Experts of a small language model.
Size: width 96, vocabulary 8192, 20.9M parameters.
Experts: 256 experts in each of 8 layers, 32 SwiGLU neurons an expert.
Training: a variant of Adam for the experts, 377M tokens.
Below are experts of layer 4 (counted from 0) of a mixture-of-experts language model. Rows are named router (the router's row for the expert), gate (a neuron's input weights, with its number), up (a neuron's input weights, with its number) and show model dimensions 0-95. Each number is 500 + 50 x the weight over its row's rms, rounded and kept within 0 to 999. Numbers have three digits each.
After each expert's rows: "gets" lists some tokens that make up at least twice as much of what it gets as of all text. This comes from a sample of Wikipedia text that the model never trained on. Tokens count by the router's weight.

# expert 65
router:474492498597492496480491554565504558467503478465443550551534469530480509562434514496542428463503471397459432494462502525543602444441527423475548545445485516587525480521490567435523530521423584507525405456487566582454539452564473520481485419530545511404522475509386389516537526384475437488
gate0:428555594558528452441494507467439524478524522489414501509523583565496560485467529435541396523479450426445505510456535493541546607493530439496499642424530519495414513539467549414461528471546519464539499588490537492503528563567495534451441558553409639533515473450497542529455520520461478450
up0:447550532530493500533495439473469482453602565563442540470532555643587578464428530527525452512415500456497494449508478523515504518490481475495456573453521531472452539576485517456474503424550472541581482532533481467474506578487545519504474560564392633543570443470561527438437513539420515397
gets: "-", " inter", " pro", " his", " Inter", " sub"

# expert 34
router:568541474494434487564477500504485549522474416431511588505491522449473495489467415493462524483596409572499444446477575512561489537534464645525457476573467509436404431453489466548513493542534437540552474482580476526494500440595412441499418480538574600560543492472479467492484507563416517522
gate0:478480510472548416561505464487477478439516540525546466497529500433478570495503552511539485495521538417538428555436447453468444420450530514382519428555471419470509543555480434486532480384481439506498631514545492428488461485478461537591558552556637508501475450446464551534475442433557475581
up0:485529523470588419416505418584473502552551517528583457443561424495470571510516508443573549567472554415529488543504446534442509466437545484547455438486528426423600601500571524472465615521462496508565485491545508526497515514485527551471554539449492374553482430492543506507491460528583552451
gets: "r", " As", "As", "y", "as", "k"

# expert 225
router:413469543507530453588592466439583545454459491444578473511425455504483418524431489457442522545506405554516514467522557570583436529525464477518413484496488511480476531476546459547425454513492494466449480567485550575457550500457419450570470407532565520551474459417553435532599417464481453512
gate0:462446428402457517588479533503442539471544580462467558433555558542571532538520516445521514611551556537460497539451535474421476464492527521509413569525482549466533486447430489532541427501507549493540414479478480456519444568483518404479524387517578451450548609575492444470391513508503497535
up0:548540550565537463420442471526480436481518460540531469491475433566404500486427461470451496382529478487536509404514462527495489573604519478495583403391529454480486585531503400523477518490549484467446570531589548489506551513482513537553428565583505468546464424466489538533595516524574508444
gets: "s", " to", " and", "  ", " –", " ="

# expert 177
router:497452503536465458509506484469555539464420416544495470510391465471531470498505450470461419468559523537537481426522559561576419487549501545500518589475553478482437534505545404565469465524507491430558575588449546557443559435590461461541449550523625491456490434420523459578570468488502438553
gate0:511514592502495571512595586542477511463532414514501471509506516393461567449438488418516466439455429553522359554519541534588451529554573466627525435444483535501485497492554444464485481573358505482451532529539471516520531452434480514464523493519559434582526447476464473533473526518473464527
up0:543445493507484514529605523497519520502557426525476521459479479481519539436409534470502581462505430476474441412572609540585414481565574449628520488427491462511475445413500421419503461569406498538464574507490531486527605457537463504456487518471547534566510445450491495558478431513514428522
gets: " of", "\n", " in", "ic", "l", " from"

# expert 252
router:522576497528431395523588519629543563534565469453542403540470505476483525509466452524531509448439529523543423548478444457571430613553453464499414582458451507597487521488415434547504469547539516431425566569469464494551535440531504488557502502456480495489466468471503459576474440528527510571
gate0:545533437636527515458449527429476500544452559548438587424619492652456503441500475523390496442535516423455506536568548480469516473472539559475455468539551503483475424479538470503436532433539502530485430463509557520505447533467455565529579574446577480560565464538515507479499497486427483513
up0:483554552475521488462445531532479508573472451511511375521533451541474367463548529487513565497451514601537533466556421499489528510570516469548443394482481521470547453543527527492490437608387391493484512464457553579413458497491465478444544404481580422473515486507495510516570556420502499462
gets: "s", "er", "t", "y", "in", "ot"

# expert 10
router:514417451503531523452493631485462555457587464557429507557559552505544464493459585487564529561478488504500428478497553429536521467390490461443503542542502456581575555541482498541548557542450537528559450517560482456422495436523469552555582468604413549471416491553501484551450473426470513440
gate0:512548489527510563487549556475484488502435491493495548514432494443491540387519466397432457530517467621483474578514535519508492491547469567471514382483492502450570563465522544523539455542489510475525425517552457589527472521447493390485546476513598414483491480536536504520489617550327458488
up0:449472444519508479423469592437482469496583510567453627535560537605512479370443490431550536540490471493568566504452589428539500417489414491450545553494573477566567484516541498448524545535462565539532551444518532481463488489478508429533579526455510575472488467491458519485455555496593523432
gets: ".", "\n\n", " States", " album", " project", " ."

# expert 94
router:580493375490494524554397554536487541468479473551556462510489516508508476552479594557561472565520496529546509524493374543546540467430385517422432568540429503483457499519536588527549620491494491473489492483494524549470437535509521522507480461497397433466575439566540507523499561433575452428
gate0:501589567505450529511532448447521463503482549495547546548510610484396550441502431407416547498597418441458510521513544492441445509613532635498447523433517478552513482488551436476482509490420514553543487419515490434535538435483421480377505499545531468545514520427533501458512467514459549510
up0:531401481505515486532404527566453524528552480517487486457467445473607445544512577620566458537412496491551480449503455523548590464407476379462507506545515570470503471567467576556521517543533448458453550540564505548491510507463549462595529487454372498465444500537523448506454514475561415468
gets: " the", "-", " their", " his", " its", " new"

# expert 171
router:555460450557501524430357539420521557408445451579605445544472472469442475520505546500567533465513575459605457572482540512511640477421454494403580449511578531468487489562499499526467478507448466515504542433517548554475474487547452485567448504537411524471535507526505511543522469438504518461
gate0:531562573556511462337498520507490463493551648459464518541517510491491535468550460539445533542535456431461513551493504462474562514466489439627469560358555489503436527456453476505501474447412405504567446434468505479508471520583522515429521585508558433504480490481473516475438461475501550455
up0:504579560552528516439460473493449501483512549512529468517487550428501599475583469536442469564481414418508464626462527525529456459458522404630451538389565489504494540439481528536436503474383447484569457489493480484449473506572498507404523552488551410479517481499496482469492398441499550463
gets: " of", " in", " ·", ":", " •", " –"

# expert 224
router:502438429516583532563557553459578528435413492569496462414429419468597469467469468475469564533532459461600535498508440593518440456537452481391568543502495507529423469525504463545538480479459514530514530449517500559427470465444530474538448430521543379533563463514455469515530571578554463537
gate0:533491466484445457480506533581532505528488491506548575595550514466493427511462500562594518574518456471519516622377393534518487611509476503475499562473425461581439464540481487539579591389499492555456485497452524516477567539529442525511463410533506498466461428501508493624522573485485525460
up0:493518465447471444431508525581546449484478470417537575511501532469394491499509476501549545499472545423432528518548384462477480517545446517442549560505500482642467546508466477563500520521466539531471550637382565488532551587519560540602512468467444515492400468474481489503526579545482523434
gets: ".", "  ", " +", " −", "–", "-"

# expert 46
router:484480438466447595573539526542562624470526473472480478475449551465551568559427530570454377486597534547549558451454517527590556547534496448456589537483509435497434497515471402451512541521526460561520543466518493639534451487572481538456466496523536465463540495453496560505509501461463407494
gate0:550534468533412502428421521502434522570529437520469562494475509433438502535579560517548645575561439408540499540525421431466371514527602544449421466526476523471505428447457520447528539401474580512451504536573481512541524482571497544541481513565528496517459475471477468492543444531517524522
up0:394519597564547427480510414533536535537514623537485444443556526572576545449456537451590506529517511543499407440491570534513568491473457513541504489531490555531551511546535546532488454522491460466551464433424515461477492526367530412471528448493470402475497605595460493471495528446477475524
gets: "In", " 1", " 2", " 4", " 0", " 3"

# expert 14
router:533401413485464600521507467456452401512426532568468494456518510474508490484509475520523493480552489573607512502430597450518428420410485531492424523594481516489460503422461446489469485442582562573495455552567482599497485461596449495503445573534567571539522402459483540532489516524470489494
gate0:461448511520510565488508560479581595530482550572569420484413439561458545489427509422545508505511509610424498479459559438473511518484467513563533591507396549392548477597500409505546516507565503477560545546459469537565477517567476563473541466461525577499469448505481481501482517548398529577
up0:514413475506474597538507516439542495524477536588530468468411545485463561436490524528540463437558430546423453524454507406483523497467497509525487529535380491441545449613475455532518495496587510510562505442560457518512487480594464437519499545507568593556422453498468363540475449540457458581
gets: " 2", "we", " 3", " 1", "ua", " gra"

# expert 230
router:502444458522504553594551567496556527519470468527439526521445447488539473411443508565393623528561483547579588391422504495535479496412425501480479463518427482495491466540541501500609463494533571540480497535481464560488390462494466456556522480542492506478544474458513422553461559606453553540
gate0:552479530410460493552485628518540493467479532496516385494486587421458554451488472511489607490505523533508588452506515442521560542507480507505597538510372455463477452503533581456539444482559575520484546479512508461532366531544451431555565476547578460471461467423484514573448464551459466501
up0:471486544494504552525531435381515446478476600536497564450492541521509608451487528482511529479481524398484552502545501513497476433513443502527418424483459550493447453388451613517387547479500543505632478491507552556557517509524483440432476554417547578534481603508485495511546523578454467514
gets: "=", " (", "  ", "\n", "–", "."

# expert 246
router:520482586498515408491475519542500515494590447469459458556575542465543487502430535577600479455539555563538585493518412456553512498539441457553497574444576454535580479532446503463560536476432584581464562475466510490457502454468551471490490499486426465481507459485603525386443515404562478419
gate0:495518598497491521431510590536580510487518472456474508483465387509562422548460492593471529536549466508523524501475486580513461590517469542491608448548472424511514559587518616511490480506531570441469563534488541362547541544465507374552421494500544497443504523478454467475548562506500520577
up0:503421410483547495514433534384496563492433600546583517556526505507439495510569538489509497597567560448426442529462430451486497500442462558446510497550532477377491472451468480497528534497438502530563447393472433516546473529598565624540575482488482498506531452523554498550477529509494501579
gets: "=", " =", "\n", " located", "9", " formed"

# expert 75
router:536468566484504597535530523562460528539581547498515456554471500510455506489507539401516447576573496537540396571572542548490526428460484587504529492532494608418504535534582569435553542585481522512540460422506484597506460443451526495398519491535478458423505442572518418486474550441542565512
gate0:498519488481451563539450503509467490468540499499516560549427525459469473500511542548515569523576511550465501523558585484479457508445456611619520394528410451489510515528472509530557485545472529530507480464567363550486400494482503450549486544594633540467529556463563388518487578455495450562
up0:519537571502478454404499462485541521571558495500474440492577522495525496500500454414507490459414485432546522474463439529485469484537546351444460616445567559522535490486526474452489525459519427497491524506449627483501601473491543600470494483388422483524429452524401570487502437527512536450
gets: "-", " the", " The", "The", " is", " In"

# expert 248
router:529479432482503370492471569457534563419482423556459487542538524450527420573517581488565570511488610496594555522488477407519551524580511473487425525475543440532527404538523479463570448481428476537461561461583490497484493445434514503504544528439520483464548485539452571405443461475455458568
gate0:485496557436501591504568460468579425478467521475521461441475539512515501542488540472410362504536472440448474542535479536480516456436420609481466486467523549474431486420455447472411474476434456567517494471497465514539546555521502524422451515468553465478497469462467488573505661441622450482
up0:532484512554560437521396513492475534470508480527467559541600443486472503441488541540461594456470555518547546486574471506509562551486550435510440554481512449554627509611561561501539560574515500427533484456526524535465476501428567459499619535553416546478474521514513497415474447595419573508
gets: "0", "5", "6", "3", "7", "1"

# expert 129
router:517454511544487519454430624429538558533523578486560452556428449489423441589469498416487478590579509574505418553530539541490469559466473500463513510458539497523434544574563463540481436547486438482514540434415512574438416441492461555468468428561466469479485505503574469546522426462415474526
gate0:429488576520442399404580399526499516517443472472429502506508517510480408515500527495430539448471543478453502532494523503512427574542595482531532515398589495621521540506495438490459472458521439463364533575505525486530636496475505529502497550480545509470436500438386545514535475509484506529
up0:569510390529547580577471528461517512458544468474546486470470494475521596537478492518545459572509486466561460510504478472521659449478378578491480450507455500438557457494437615539527560585462507519575549456503459502514382475544435486459558469510429476585540533555553455501452492446528479480
gets: " of", " in", "–", ",", " -", " into"

# expert 106
router:524506464471387547573549568471530559483491451487501429543487492472498542525581499499513474454486509516573570445491477474553475573447414583398461521453425388505454485526472574499544561429514538517564591468500467554566597446556497484546456567492558418472535419517468493588517463415526452473
gate0:567555427456535526456582588518498461465592473424556561503447481478485596554533481448508582522538535473484478463418560473462433508532531411464560482521491523556443462417453517422510522457515612505580438549430558451522527592599475461464479518445595505562545513478469446509538492467503433519
up0:596534463431501514446518555552521517507588497444507545511525562476468591529566469523500483513570509471537564472439549493537484465551538421448541537600413523592439462463476446381480537486516588468558466550502589461489473598540475472444487547471587513530556462409488451483552521548463397547
gets: " the", "o", "ron", "on", "an", " American"

# expert 255
router:529444504623540495515472525418563563543530435490488456578494419435415492521460451529529590464506520450492542566507573592551563420450530434509539535555548403431493476502443563507528418443449522487537515535557584520470487520570437435509430520445494493494580551522405435541469505516445510531
gate0:506551503519488485432424451489470519561468643469472534506514515473494565474552583474466516459327514491443547540554395461468521573422514461536528518434604507452515473560498486534440423470508485466443489478495524521551561377529485474418571454384466465540530561507453465513476509492502465489
up0:577449563596431539500534489428522573464477411480527397581448450446547476527538603528553615523549487588527428515470510605508516479548558435422534571474469527476466430480505510489477527449591497538508481605478505522441560519488485543476418516525568501460552490516520530432510579491555499534
gets: " (", "\n", "\n\n", "-", " [", " North"

# expert 203
router:579563466495542501461499411490602425562514532526596548563482519514528551515500586463510477436545510521510442495462520524431511479579477396461508426542541362579501536473556460487532547502383509450523500551520543515428551512491432482584507551435544514454569557411554487486534427536461447518
gate0:564535409522580480508526552538575514498494471436443516548457379416536449459519426548465507541465448570562516439471512513537461449574547516476530459464449479568549458593503458488538452448439489563555560564484474539483507555492405494493430619493642473463516493486443461466548559542460462536
up0:461463498490461417527567439490495482398489441496483486486472511497531407464464553493480538531494519533608580358434560555517435532513450499460443498559476466604586580504462551527435494567541588485505510560467474475465456556564448528522478530571499453527542519436470407609537460562537543537
gets: " \"", " (", "\n\n", " '", "\n", "{"

# expert 219
router:546501537510542423427530428517428566538441500460470542554401619445489464536490457526538470515565516485508458511402478431487486562453489457517484575449452486483447452522411489500546427498562478476560377542477467428569502452622492579442500558497594542492452474541499534559473425530499546533
gate0:530418600503651526421547502574398496493549519498520476469443558505520410453463443559501491557554538516513431512503441595433504505536503486459478474433488539403549453524511462410447417498469504609494381429550518432498502529550505551513483523490525467525542447474548567466481534504525536564
up0:509415592457556514358514467568410541464458478487473484521411529451500486481372433502506426502568541532527431545484434578464502514560560431373521498457484514477513557548462490454508401531513563450450413512532497455495488536522489508468449492441491486504526429484551566455472496471538506616
gets: "s", "t", "ar", "y", "er", "r"